config.toml
n_layer = 8
d_model = 224
n_experts = 96
experts_per_token = 2
d_expert = 128
d_shared_expert = 128
activation = "tanh_gelu"
moe_layers = [0, 1, 2, 3, 4, 5, 6, 7]
router_score = "sigmoid"
normalize_top_k = true
routed_scale = 1.0
balance_loss = 0.0103
balance_bias = false
init_std_router = 0.0251
lr_router = 0.000845
vocab_size = 30079
norm = "layernorm"
norm_eps = 1e-06
tie_embeddings = false
optimizer = "muon_variant"
lr = 0.0154
beta1 = 0.93
grad_clip = 1.0
batch_tokens = 131072
seq_len = 256
train_tokens = 784300000
steps = 5984
dataset = "wikipedia_en"
Below are experts of layer 2 (counted from 0) of a mixture-of-experts language model. Rows are named router (the router's row for the expert), up (a neuron's input weights, with its number) and show model dimensions 0-223. Each number is 128 + 32 x the weight over its row's rms, rounded and kept within 0 to 255. Numbers have three digits each.
Before each expert's rows: "mostly gets" lists some tokens that are sent to it at least half of the time. This comes from a sample of Wikipedia text that the model never trained on.

# expert 55
mostly gets: ";", ");", " —;", ";\n", "n", " Squadron"
router:142149146107120147151067161135131159083112142139094134159186170106110048171039107195130107140036071139126163148120126163130137172120098157116083144124083122087104138099129091121092154089118090126117128151137167111108120145133092142111121120099077055066122148168108112145150120107153124153091096110108106147080150166147110166112170140156143160153133145113090114129201149143129120163141114097063170116183155100122154141190110121187129174145062173138121042100147134092144158073098120109120107181101139137082128088165139051163092152149167157142123123100116068154150101134110151149146114158079084188116086167123125077151148073166112132172143148135113121185172070123139104156141
up0:097095177121070159097169150132142090161155128120143141122112096117096042127170111131085186120116116136142109125157115212168129127105153131115157099118177087127147176143115082139176113126055108146133117088106110137133108087133092154160149100183108060107135115110077163136159101141184084050158095168098156124112169125086133035142141168145108216131122128112122109148137047126112167102128102150088137121170165130183143192156175130108081130143122163112157073122152126107146164090111111117178148140117119131132078141142097124146171068126164174124031103104133052084166111104141167113118112130130131176094131159151075120105167129180095146120147102117107134144157184106170114129115
up1:138119084147167135165184153090166141121108116157139126141144134134117162128151159097137106115127127104116089105145134124075154135183183170113075195153102172079104104153134108169085125150189139127099078149145104154146102128072111157225138155173104125141094133168065070147090122194125167135174162088096148082132121176105100092111103098103069146182122076102195128155127104085141107077108110142068071112180188074126128126112149134168109095131144129161119097116063185110149129129095165158158126143195126168147071115142112139129108086143155118187139103087111101149167101127102142121136108099141146044124198175176153140104110105088118138140160125144116192132137075142097108092101
up2:116069106163137093109158102126106156131095113178131155144137138090138156151123193120183120092102139147130132136111115119076179070093133123084113110127025141134187149121106127162153133145143138065153099155109091187081097118095119089135093123110119134117142113125147095167118176105131169093091109140150150079147127117165104145110120131070125158227087112205144080173147166175136107130155131154099111115113159134122094162161107180120098192102075072142124159114167041165144129098169143128168083055164136167145178124125067096142170095067085107183130068136171143137074130094123147127119158118143096149159162132144125186121120142178123128182115135081122145172114095106127092155167
up3:088176135127079168138143171148211140174127168126151085123074094107118122150143123125096107162192099124117139079107166134100140177125132134132152184117110153110110094109120139141136186091134121153087051156175096134126050211134165130185148136122108065128125131111077098063046120136125142143119141162058124090130041140116176127045111166168128183114144089146139101183178137158141098112102094098128087116149093080136088143136145143125173126131171142104119158188130121166135139156125137127090173163146124164147103112133113102091118138159109101176092121074131151140176125124122118080077145174159158144170149133103128076074106134170137096134125080053106172104181138138146121119111
up4:121131155131099091135064150140169101115134118133116124131121153116128099153108125170106173077101143179133130133184117105131148126125147113117105138197147117123099068139093080101164119099112111155082192156106137144146141144107090166096066106120144142069077127126138094045093107115096127144128181169075074093115138112145105072144098156112155122137124123126078099108113187154110193116085142131089120085124214094202110141165180113138116178129175151176151177160125137144166158127149119117084191181124133102143183140164152097087173122108192159140064153104143129112115119150175083098055188132133109131141196128132133124134076072199136162153098159117149115105072156144110072163108
up5:128167154112070126081116106139157115108151119136123083124145107125172138161104134142128134116069087120150113106164155138160114161133117128144104096177114124089132154102120073096145151110146152173089106120095139129154126140195117160150059085185137102139097143065070098156113064183158106106136117155065181126090143097105123160141168184074121104152044059166116100146126162154130051107131146174117076152117184130184124123099138156153117104159147114135119127103126131147139118136157042125095131162115088137108180159171159163096097207101066129161092116101126121166122117101150140097083158099137133124148205148087186128098112131172131152137061180079169134195123178142126165099087
up6:085134131128119076152132093093109115055153139135119094106190151129061105136111113167170071133191158127114121099182152119097193110180144093113114132149120111040160127126125104096089124130118142146144122148085121183148142110173119087126169134094162148197108132123121171107068147188161118085122110118118139119107105140116077155111105056161108125124110126131157099115112119118153206037123140117095084070163118103068120140105158099103119184110106162124106137122101107161151178100147152124092144183149125134077129144149083143168114165150145113160137171161182120153104125126084140076124173144122147133103191149139182135150203089137169158094109087116179164126100235108109109125179
up7:181108083105136175101114129144185134125125155103166080114146177154128129098172085160077159126160080053168076124198058145094110134146118088126124143163062125120112122171140164145149156106149081111138039137136108138109097148033139144141106144107126130129086098177104075121130130132150139150109105159127172146150132045132038129130092077086144143151176126160148101158142155146109126154128146121129116042149152154128069124135136151137159114135119161108069136118123122131121107108165138136107085099143122143157105078106209119138048123182078139106142185061126156113136121184109135172100181163143066121109141145112155124124173095180148191116153144139173173148130130142108155147111
up8:092124084160096122085089079143194103139183137115082130129131137223110167138107115142151139140094158048114080061177122137144129123150145138119107092100107162153122169146143102151059137151195135121125139198152082133155090143116118143166117156109118126096137054193182147137128131139122128189122157045126134094129096164194132100120129140117138133174121105126152152153132137086150165177143069171095144099124143144130176115076151103135080072117114153202148120128130158144140116133083109162110092175087141175140153165072095067152106151143161108131125156051138091153145156129131090130143107134100116131088084132157126182111093138084074141088103092154089088135224094126127140144127
up9:107117112122137127085109089151171128138160139124219158222080146131116115153181185179087120145104109168141161136103076131158102077135156110188081223081129155134116137082125119149125150138130122103163142146154143111078115130133123086104133119148147144172117133154094141118145111142125114129105119085108138113079171110125136113149125173185104101107123128152078164162094152108129088155138084137112116147094073126134131073106062114124163110104080103153099148119118131144111082218172100158108150217167111140114139135201101133096139120156143099127109171101142137173112127104111089115087138127132055110067157238196123121087165059108149121197148098125098143136150162094155091139123
up10:114135117101103145063127112141106167112121170150176074089171167144107090136116081092189183095173151176167151166165139149174114183150077128125126131162089139095148093101093107138106117164136103134099099143122160138146170126101214056114143060131128114180104102179109145118140154090159140090090116101075089126111085073108096100092130118142087111195154054096124144100157128093128068160076104122134179072161175106143142119120166152086116147119075125175148105130079143165186174100157102131143189150108149144174134179122135107147169207146100103163160121150125124136124097143079097090116116073174194105125140114172136082122129112142147140123084104114140101129173095138139086164168
up11:018157169108128139144110106184158178089125125174159120157138144131079030102171173172089117117110090128086159132100095145218156128096129087090078150148121100107151143093117119120124117169122151139188140177115067146158153077164130145117185088106116179133135122167144123131183152144097104090068118215110149129168125087097110121123073151093125132149162141129104154170103155138137138128082100114090102149048123172116133104131159143133118135140152143177098160133137048090195110127118099102105090161107118167152146130151166069154095114166080108104158121129137088152137157091089185129128143081105109153132111154127122140091134153114157114132077119170112163125188168151129076072128
up12:170144119044172099093106130148122113128108122162135143155147161155101063147126131143068123144068082132186118125106150140046140142137118157190099178160148058178098144155143109115153130131085094152130099217095094127114158115103140117180157170165121172103165127123100147126124093140136111147143114082091096148076193141117170142163136178095082128107172160137136132096079099147080137133131028074147204170108085115164087186118134155115086129093094047129181109120127179107148166141105142121108105153146118129123104169190120111183142177071171149147142109077168140067089111124149132096128151111126077145151144137109129124119112121147132129193130081077138128123137148103161135097121
up13:131150144115127084096092076084120136174044115151110181132146138141106095116108070120163058141111116115158121104125073132110126177091149116126114115138044123125151184103144119130112144128157142138069069150140121062105117113125094187081083155206170127186157106138130127117105097132123147067121151092157133091136080123106137097086116148132164190164111181119154138155124098106125130071114099090115133090154194149101151087164148088146115100116133149143147158209142129122128198044168137136119141105169112139092128130093075189171167111122185056151123117161121122146082160158150158099144148123120095158043161160156105137143161118158165174092154115066115166144157171104115135144144
up14:061159108081068131105156125122163170134112156105140105176120121158138126131076169137116076103177109102058109157134103169134141138158143134120089138156064130143146127080072185105106131152142111169151057124139107103110099138128133080089115136164103089141116089176107145151137147166142122119128142137145127152080101139132161149100124131159090148093097144152113075167160149161189098109105128076132166092149094079160140145169154090171132145145145148127104137097158120147175097083154127202088173222143121124133143094159170111090130092094076123210100097126168157194097132084181118123161106097112138146051079138141148150111043158190056112117170115129082170120090141086157149117142
up15:074106132117123167094069096134115154209134131087118141144197162125134168120167119156085131173098084095122129179114107119104141135115185107116063160134147127135151073141122138150064111097161085186123116102147147112116119149119122119114148166164065076150145040147086168130131154108147077057223098160105104171102116113137094089186129124116130154117132165147115100187145090108154070111131131108104188129172107115088122142188160155150139128194132086146145152114181124082116134106139143150123078128137079140146084128157069126213139104117144126139130117139104129081156072138130103108101126183129158098096175139177115198107152137110125128154137081085163120172138132098165070108189
up16:131112138099169100122179127123136160109127176150141154111061090146155160167102115082149149135162060076126109183144124092114153083103110129115101171067115134091122138114113125103140095163124152130075113168119166157125068101118140110200135111150085068131166105152107106126152168153162117109162127182111154110074152112134084130128159078169137101104147102076102146120185184137108101123103105070142117164118155111149126066185156146176133150132126105175116076139140093173143092141170192150162131149140035226206072138112131158150149166175095106152120040107100076133092124102110182104131138100090172155103134160139136092090187132169108141116156120089094119151103169126117146129157
up17:138108082132098161107105123102114134111115191111189144111157170188140142200109120154075102170105146115153044090117118148131178129136092137165131180111122147176155115133131110094191074102160191094163141128108078122142104090179121126182102162134108130161070108174167093158105081161174137111086107113100119131180154097123113112112142178118092110095141119134097146141134102104133153119141116141175177172160155152160130132112131112145137117101116139135198095149144117094170140154111068113033094133157180132134119155143174085160206131180120078102116161114102130136131075160140116085095155118066112162043143095147144060058096094193184106162136157093149127130139142135107121121095
up18:156105159129138090149129126172168114097092137101118098157145108142124129141108179160116106125095097134159152136078159117159112140093171106123148149194098115150172063118108063038165095109163130132156090215093133148146102125123145180099146158137153136137104157128148154139091158114105121097112137162129079107147154120082125107058115148123114142171075092113173144114089154067129133096094134089089201144091172076142094133091075164127164132141166091175139086091090053101193091153102158129171153174140069139080132129138079122174105142139077123175105149127092154101061106155139093096098141141119152122185170193120129121133096170124166199142159105160115136165081129158135197142119

# expert 33
mostly gets: " American", " York", " football", " College", " London", " California"
router:177147138180156179197098152148139155095101067119131153178132196131142061090071118180119139112085143153135149102102137133138112161132115176044070072103114117078122107130146076076146132104128074132133169101189168115125148156116154146136146094112102070100136160125133152160160162099135108204152102094146091128081107164102113160168141127186125125167084112116113110123143139183093117156122083086111093102190108125097130174108106100154092182120108155114133076137108109151125137103065104116106122119097165120104090089207096068195095145126128167106119132150140096201164151166109126186159151094107071141129088171139121106152132048141114109120136126137137136152104067131086143121086
up1:127134134056208141114169129082148164166158139127151094055092146150099171099103143119161128090114198144091110172160100150124153131142125079105138074069184087188095142191139143118097150167126124130105155179190119121176145086132187097169184127147135136113077116085154150172109142126104060140139123126088117170082081134159112105116130028110113163095117127115106102165084112121102123128072089115152169148102073106139137122118115148124132154126117112117118166068096118110131173150124105175154128143125177219150089135180134181098131165130140154100077122154172116154062124138158073145091105115105154137087080128121124144094093184124146114129169142146129168151113193109145094091162
up2:154128074195125117162137114122122139161103075104171184144130152190110150100153130117070174136138140094122121127106100159148080140139109121108186147152135119073142105158122130076097139127100112184132132101089123083158116112060131055160114109101102166144143184118156143162110166139143146134153098100175166151140137127166034113152123151146146123127135104167128128155129089140145144126121098037130091100169173111140168130058127082122080149122141058136084091112155103133170126147185093148124102099150165099218101145110097076107107084151107168139104154135091169123148106114143135169121193144160141202159081150137123128105127160113163094148080135179114136121213095022126109140100
up3:083119145108123161094113193096177143118157153124139097173122138141178131137152180144121115100088147127071149104142180095135125153099098201118105099102173128079143125123146108080168114151159129099115113099117124144112195146129163127151157144110139171082077126042143097099139191160106184155107132118131126138135128117115123142073161078149111129121134131104147043169188133161201098117119144152107166092165109190119150108142101143131123136094115161095161112068094111160092118123129185155074058199145080199190131159133078136104135130096126065132104121138162086195124112107147137118134139119154126104129088102148112090083112084099122218131159079108199153178125150162096088106123
up4:194142112102118133156154047126149186114164110116120142148105109138127102136135111134092157116136105101123135152107144112160155123173125105112064170139160117128106151156070084120075163159174208135138111175167160145142131091152150124148090144106097082121130165143205158135149108149132170128105136131154137158106126076050142142169104129129093098150136144138086155084074140070065139165167121100117090151134132163139173108097142069127143073160068144159073167130139156095157134116117069112131165093178204146172132134093096133150124142120142107142121082122084161101077146081085101124124050093186178134154101083136128143109113158158042158203185072123119152076144112085132110120156
up5:118132137127061128181141102094143150119185104130086103146136137098139100139142218111027110164136133106126120185163099165160095103169164148088107100128163141124122137067162100116070102175114135096183150138109131140076106120095133133149102096090139134125155141103100114091112067131114133126119134104095136106096089083165131235117139096137092104119129107153098117095197159125115151119106152196144097098163192198098087118059137178135118110161107141136089170114080108157123180154125118198128119101208116172135121062145152102181156124114107125140143157141080167172186124096102187137134078152151168117142118068126140101133128131132106149130113145111138143166133072083099184169152
up6:104156121146159143112160101144129109126157035113140105127106142152141141141095119159066150086161143095115158134089109124101159069183073170123122128138141099105167120171180121042110148126140132143125133168130114106197136134122151128151143152147103100139107169096111187094135160157079134133099121150110106120099153064156078140177104153171154032183140095148164115107132104135125071131161133091153110103137107110127162190102076111151157112158134087100193152139142071072173146137100086135194134110098135135191165091173104126134120094092095145137109157117102136163099092131123117080166073136174083057166118152171184161122131111133166108111185081130145130169129126009135117132119
up7:113129156118186069193115088159162094123060115080163180137147109170109157088122077117119110145141094065153132126071119114142080149104128150171145115133116114159124112148135145109088181117148149134187108123167201121167091136158118059161115093153066149069148139110088127163098132121156160126193145100097153099152092126119118096137103187198182119178101132109122160071103122156138070133158082137173126128169132104064149119107115096132106106202135081150148094162158101125136133098111149073156216152160184180089159146178163120126135125126183111147121120068053174114100172119142114129112136136127110082103114167129148125158164172099167098138100077084112086110112133131112095158129
up8:103075060103111117164071102155167119131175106098137153137103140151112137148114164182135166102090140159144195080072054108104159199205104135154134095125105092119088169158161105152166141120109092126100100096146126103155132132111152107188124180126125191082110110118103089119052119127141151141181123146141128111138079122155084124121139135127149114074118077165167124146129118134211078067115119134139156153127162128125083193090106148096085178118134160124145147153104084186172131087075123118094153147130144126198110151199066113137129106104122144111125166135192101136147099134106164134152160111117096178123130180197116131143133166083114141097129151068171098145155100074077081105127
up9:096162114189120106155180084132161135164138129134187120124124142147138056154189178104150167148152084082175146118111086138113121070101122097120110111183107107134136146132134131147169132166113166133119088099230164136158180119102116131199134169124197116129101125121119107109079127116120145085121115093108135146158084083089138102114136095115129090083155127051146108187181142089030081086155119058096118161164081109218114172132104103168148107153078131080140133100191120129096162129121134141150125101136121114158091199190114177095148152140198125089165078127144098113109102122154115085103150119166156110123138152125126155112133113166086131132145075181156123103088113130116129151125
up10:125109130148159147072180069104169104098081130130113199115134148077129154104108113142113108166113147145177109085136135154166104145130160120153113124140119127110133088165111122138115075193163131193159118110140095177150122185193142139123130113133099149109100085129090139135165161121111131113099137128158124073121116142106084167178092072119064146087059108168086034105111149122121171145058131131087200107135105064077097161106136104109151163099097105151103119138163109178123166105078159172099103145150198085129128183137082105135112134104121102083099153143191081168148136159098111133170161155145154170164154161099171209147140167109110116181174140048097119143128127102119109115106
up11:176169073148141121110111077151133134158092105118157174087148178162111114137155079099084154155123133090157080109186135133193123156155103098105146101115114121072105158162106174100116130092148123134145150176166145123159131059147138190180173184107116017115134169116121150088046174107121086097144130141100056149115146124067104089134063101170142133150153119108158119112147123203106130160091164106096145199084155145104120165108172156155115078151145130083130090137134127094128126148154070172092139123109135116117088155140096161138072101135158122188055112098077129152137117079178144133118158148166109057151130099167116155171094121109166112119120084113136126125133185137121118124169
up12:136101178137119118150087068162138169110117115136147141146073144125098140111137101086099137152211179110160105115157156146139097097140131152138129111147150135138078145117099123134164075128129163129086113101078059148121108088145134067154108123085120141090143157092146090151094102053172121140134155129088039127161182097105114082135101191169157142174148143146126093123079096096135142191170080072128129097104122185105090133121083094133087173097136191161166125091131118157178154161157177112097157093123168115154174129102104125129127111137119129120125161122092123089130129176060168146054143118095112188160103102124145157096119150155173139113198085128160092147220072167176148107092
up13:111123186135131195132099118080123087132123102137147165105156147122114112112154120100096201119147164133198105100138119129147135106150148115058122151193134135082151124110178077147124143189121121123172094181139117141104114199148198067118160117168085091163116200101183132088092131159104134124159168106121158098133154165058149148134123145181132155103182127127129098135131113123178145123170098164092122118176098145109122104131080097064114139084106124143144140122102107108092125142165118136179124153108149143171150133135098149149166104092116101113146163137139129181115105212122082081175163075067112166174043053090090149050132065112115146108144097079117117118128123131152095115076
up14:124165071156113119146169139138170131140145087155129101137130166127183178132100100114131158156127119096122140117130104124132130173166126169127100145116154094109205108152179151107130119098167131092103093118195138144130134170144123100166184195130147073080126161036081110056147142115124156086133123143135114063146123107110134099107142110107110152146217110099142135149160122150208091102110111113091161134171115130127147154105124183108047082110119164093118120138109138167111158053108182135109051096140141186188097137167135081113087116136172111148055145106118103159087123111178107114152185129193152107150129111120110161092082159124213074126097117097168154136083153129087109119109
up15:079156113179145120152184089114155140094132156077152125100122111111102156111132196111093081112153055116094071123124051144130072101169131156098084099127143147121127104136164099107108082085123169139139097146183185189143149108168146097126112140105101084131090115051120168132161096112117104147119121152201122132151102150114142101207119074099170121149164079108136100093138133172111067170114140152130153149134145125139168102123166125163133079167067156131141173195102149101147054113068139128166151080141156153187138167129116138138121097167139057157149164159125108142126064156126116108105133106167137226050115141123161137171127151151127092152113090110125140117143136082181131112155
up16:148126074180165158157127093191134143053145174111180203183147150192154112104161088103119111107175123088170125143132189155113074162119141121117124117142100147109165088138135151063146139135104131153152157169105164104123121147152161078153125115112129148094136122149124130163065152112155146176165091122133123135139109137074123120108096144213124119121092110137125061168093107074146087143059162120114118108096156101085073148102128128143158091052171116115097104146161076124156117123140124135150116085069086106103085114123140109109102148191109167166091134152152096159150216151083143197120118123135149133131104152146114179098132146166163115125095099140143061166073107100225133108096
up17:135119118130105139169157151138216144117110138137198145180137139136122090113069080092025108179137134158154152147118058114123107135165137159046129104175160124102173089180130114091124111139099114155115116191124125137123164145106123122152175117149104032153141151163180091100078204148128128074118158164082095153161140078093099026129118119124110165112169141163133107110105125164093139214103110084081128160132144163130128106083093130131096129145156144109127137160141098205140110072121138113122101085144212138169106142125099167141098088129162134155138144158137091127079146141113136155141123093143125128118123086106119162126089149134157068116180098133194174139116129122106094156120
up18:160126179121137102115153170081107102135151100143148155135122081104083186097114167183098154127168140111180129187136171152118172089103095158148152102141113148158123131098153109163126123140138161154127202114121117142177081113147164089130094118110162070144101152136103121184124082085140157108136155081094084091096147143182088130145138140145107135099101083115130131116120074113156113135193092137153113108163126080108211187058173133099074121130149095125137109107107054094173151082125170165176199122151175117189170106184118156117191112119090094166079145106123102152106107143133135159149089100109096113119131120120141097103118156092090174151043127067189136170065122169103096135113
up19:162093146140096138140063079169136114107164164100140115117079119144152137124168088117098111140158123091123121114136135135077123122163113114097150179141159102091133125098081133144141087120129103161166061142112139193125074091066154141138168153180076164138193112112097095123136136110129120083163130201127156086102111101174130148160115097121175148151120074098139038149122099134123160133157109036180137105138128097132055107122127127118150162184106119141173130112189096166100087177145125136152080138154130135161146102110119090168177138096134068147114124187135134098158121193071103199115158150145219095131098100139115118086106101122118143123170159113092144193182125134195149097078

# expert 25
mostly gets: " Al", " John", " James", " David", " George", " William"
router:182147118211113210198066140116124197138117128121112112124094170118185056095076126115127076130103075150123144076111103095105140076106157166091134080108097177131164153129135128144098112108079087122124107129165151158133136154110126153114093102099084128126102160103137129152177142124129140176113104139096092166041094139111103107131130170133115151095097145114145164134140145106094076223153128083151083121167109157150127115080111125093084166161142175089122109183170085089127120086076097114117136101111150144096111114179119144137098135096143189128125112135086107172133111165091108152167129118116074166202107101162110084106172113190100141142122157114116113183166060171142171096154
up0:107065080155069165173159132171139155214180139151155115083200114103145131082137193163177075149108097144121117126101117121129144105084137127133152106139151191154124079101089142071165184098105092143084082072129141096099149138152101123108114165168102170125077132188113082138170114133120170150106110166140100146088085127157157057089116070100106142075171099144132108181110118107162108139163117159196079137134123135125128091157120143134164120111074145067124126093113157154151163145109146143121140194138067157125153064152157150116118101081132153143159142084152110132146126122111044110142133107102133181128141166051140101071142137171194088141082150113124125122174122159147122137137
up1:098135125127121113134131151118187158128161171097158110149130109128165056112158104128169118109202141130114151143152160086126120108128056122113172114148182077116145205205100099117158124125069139126118121103144137187147135162163178123131129145112095121192189114163148161108107139089105131138083145149146148168109105080132184085071152134105111133064137115109066159146152119105129114175163126108183169131118135150066112072129150100140165110133141162090161157181077153190128074113107116107045044082110085162184129134205199128110145114141111146143096118130111109148131139100081105157104100116107103080131171097149096109178190093141108136082117112107080170168119112108114121108090
up2:129118150130131153162132125089159113184160095109181141133140139079168143131169098117149059146092142104139146119113166123153151122181122153116178107164116104119131113119132220185160124123134180164096123178162127112151126120166114104100160139060097187108049132094139113120094099092172164089087115096107094118159094073092126059151115115118174124107167133135111163144150150222051138179133185112155125153129184056096075126103122113101119140109149187147139086160113087134143130120135122118143148063164116167171093109040127149117114115134117102104102128169081118147112057099128087120107071148163112133139176146157094233105076128126118166107151148126112102119133093165152131125106
up3:144128112067131061136127141140202120097139122110102119105130143151099115130092110181080117089077138082138075119107139148073078189157132106144137042146154050091138086117169110134162095111113166142118175129054134153108129145146145151095136154108148155156140148167119174126125124161075131077121142111167152148171169137127110184207140139059144086156116131106138125201136151170110118108142115123118199112133173068161096151125093129104171163119167079148137138069127135156132147136139079081132094097150084100158129123134065083152118136125167148111157160154142095136111151205127155096148171131118137161158108212114124138093165122129114095111122108115168040120136155049189101114104
up4:079141158172112122105083072162111181112135126065126170132114099160081102126129145155116113076139110133139121129125106157141131124192153093113120111132122043090115173161123080134111163178121137134152121113096138094151083150155120155125164135097135166173074154132131128093133153121124116100152126073141096122193201115143094095142081119120058111052100095107098184124143136041147141162165192081108071115095140142149166169184170119145143113129132134173149128194158146127085125087118199137053088100145146105118127119138131144104160123093145107145161080158134224109134159146094106091120141151198067059141155076115125125137144155147135155185208116153119106130087122109116150153119
up5:122110113178072204161103117107168149184140172152109160106140131119180148117187121132133120088158127161102179119181158113095117103105166150085111137130169148117173119136119153114121157131125123128128101136153193126126156137078095112156166176098096141120071088227083106144149130134082132105131218090125141161084091112137112115104118064102125186068175092095074097117138154118103130179124177095152136164132141082200075079115161133102079104107163161090161150175113159118135087098104157145104178134133069175120154130124157120146099124140105160103133095153136136126142158119113125225076051097175151114063170110110081092117153124126097106116077132162112156108097160107133117119088
up6:172064172094127135120097175143122131173183154111131117125067106084127126120149152114145170091139104121158080085124096116097145121106062160151140103073115128152149114105162104136148143160092032123161125135091088132145141158139116128116135124146133123076135158127131125104130120170114166151156093119105127121134110148139144117119077216158084098114116128133175080155072109133133165153137151175151067077087123248178134123195199141174123120167176103125140167158159094099111108127107156181191094111165159171119147087156164120127086083102080106104123108130145118080112124160192148107162093126152082121074158082093110173109151059134117131186092190166161127087149109116101153115138
up7:118140166179137100120077152119144140098121093078118063126152162141162146167083143101096105137191162103106116113147071141118101139122127148132177075141104082177228100094112127169072133180134129138139140097012121198063087172140162137072117129112081133160160172126161145127136111139121199135160189148132124106145121147157166101153099089108128155106124105163074098107195153154157129139149169107093107157084168111128151146096134227099092080182091144132140082158113135093118113118154148142126078142144106138094158118114092098158179125132124172154117097130138171172094184111157083154099154115123062174109144138083108147161098145115116148127142125144105121100083065142092127131119
up8:136088137162169142093072109131149092133159109108069151132153148123104132163136112154052152069146123140080086178136183123123163153125183104124159178158077141170076169142172091071112141100110142086138089156114125101074041131104103087150144131131108137134165190099149140096136178141176071106175181191096114063139180107088124139175130152164126099123139141102151097142058106090179160152084131140123140112114133164136092139093135165153067089094198125107128133119156051135058100071139185113158138185117132120170092113084115107129142103148126092160138159103164160112171111098064116145142163149163117111167097108114164089100129173128113134138132117154147101128163109098178155160143
up9:153146159128113144087096160194106083137186085134137120092093152088134087191151157107089102114114106151146091132166094138140151123092119105136153133194104094118148132123057097155155139143128134122111076150161143178122175169122151126162162135089112151160141172104107166099103125052182166101139098149118112115148149092150078127134119117146108176152105085117177082147153175082162146110188043107158122109085126123121126126151160136148092079105182208168150165102076111081113167161105078106079088117148100123085120086164098154198191142122091094145128133150138129183135134149175155125187101118162045129115153073090127145122138102138157188149145171072113088140104084145147108079118
up10:097118064114145130127125108086063139111111147131170148167150116111142135116211071147058133133159111152055134132111115174084171041155121079107148131093080079102084129143122163163131132132121141130097104118073193166131177086068152122116130143086140136110149178089125114113112143135116100127095134136184153103192149099115116105204111147130159151102136102077189084128140132130094147133102141186141156135129078160091106192106149157157119137146143143154086133168159161171105144101097123108153131041084086196157151154180162127116098164158103071132098138121187105071186130158115147124110109124160104116126148141094135146077214074100130173153114128139175133117115117164178109135153
up11:099158108191117108082165074112131128144157106094133159150093181101126142148149058066048168108149123149116102156173089105098071170128134113105101121140108114201121086169110164134089168069148138140130104083123157137122081158068106140148120175153165080164101144022120130124135079120103086131129083204174133186096159145144094091159091132122093147124134155144167082095100117119092109151125101154144126123126130200157084132120118124120068133182159137070124159189136102156134085063068140130114229106148157128145153115132110144120095105112163164135061158107141135127102097121132146185125101181189122141175108109095130155177109142143138152114147130153162125166101145137108122154143
up12:133199132088147142123167135073150158132113143094101151120099129125120149124077077123079120113155121103113149102145175152093213107147118122139154128134102132127156119152120134116085105125125144173119205174159160088144101115182122115186143098157070128145129128128173098147116107096074078115124174155082071089130114144160088133063104174165149102086138109115156101143098064098138130132139170071144097175096112240205193144091112140131137077147173141126160161135141158086116149154123127123173155111114078155144140084136161166172141132125116112120093132126106096147148143107158102153149144146145085134125147101121070127023062114172143110100143088192084105091157084116157184137070
up13:122118094107067183135068114194169157143094095130097145069189142106167089109126189118110077143125106159113141119153085121107072127167129143101179152163156145114122159147141131134133141146113115130183093172138101255163151106077149166144100108093126111137149141115131121061140110135086158168108114104142153156170133145163112099151058186100119104141144060134120148102127072116081088116151147071164118166139164158130111090144132058088100182149164139170116168126094107138130108133084051229090084087101147093148102158121116099158156127124125115101185086125125112126126124091106100085128176108131079142118195137133140103125122157179116183148115134153120147147131098150174172109140
up14:159136161122143110103129121156102143124126110077067162106087154152177065119138209113145066121117075134132145133154152076135153107123112136123178107116081157163146134113120081147109044121127172151145109113126179107148117177131105084110086108116111084119152156102131165096134137161120236086139165139158140066099130111096132148172131155153115123129146072056099126121149109099181164123146150138065117128088178150153170161112184102139096138134166163060121158156169099079176126098187132169105136164086115127159134123187137133115122077181095097110140175091098164165114125092133113143095125134104152091178092105183123202100139160166112141105096110166137068167105084129154099187081
up15:108084148171122143114060132152139115093072235119141099141168139122166103156151131190167110176168163171041160122107140110142100141098147151103148082127174114120157080086125105063127128132178084101126045151051135156106133151081136059080231134140106155134133128149157104102128166111136126131167103109143119100117123111087133138132144101082155121161155108111121092084132129155133118144226128139103150142176118128114130204144106102110129143143071106108127079129180150149127097191145138198116157155114118131156119139105115106095141181082191102091151132160131142107119105143170104136114154115130135095174099110098151132153156130127143097151153110030113116094115106096152087147182
up16:101111215104112124073104139135099110119110169143126139096097122177145074123177137140106085134095088101087210153132150127088135169083090137161139125046198103199171125079164059099086119153119101141122085189144121143094065130115157131161142113136112143141108125137135161118115112057108184118130102119217140178056074149109121139103145150124149109103063138118115142163106120152122126161138133150134060106142168056126123085137211112136114133141114087139145161105156157165098114112126107135142154123099116130156167114166080126172157198111123089135113123103146087136137175183176128116151147118146073184175102151155162084159118120142131149115110114086171116139137141187082133069122
up17:062078077144123140097084142166173096155145152135144061115067164109155151120128147129144124104148134183103120195131089123071128120095084157114196092118174153050076110118128127084138184102191097153120126131106051107114149122119105137145163183137124113106107158100119148133131081114120160154099114178114166149116112093141184145138136153099126131130102123179149056108110074190110123107144064211080117083096173140144138079230048179128164182123132125126100156113109118183120097126159137148103190144135131156135093135128145150064094154146079115131137107138174077154175107100092161105131134123129124172194139158088126137141131155142137151162158111106109154099100135161125118124140
up18:132160162107124136117110127067176197092070102134098122165123091118101140145175144145090148116137130083129103098089144145063132102096145144082128134216115095189155152122177085130113150106157058148156155128108167155160165135129114116079122158188112125180116074111154142135166160170075118197137135111158092104153160121122100098122137134219127148117128122146134093125117122102086168131103074175111074111165093133129119143123093130122152119120091131116089151158145095145153120119097121104155112125175132111149144145125159059159127089114126177054145192140159130170128136131147156151125141158099112124114142118115188073058045102174144087166181068112139150183078120035149133182096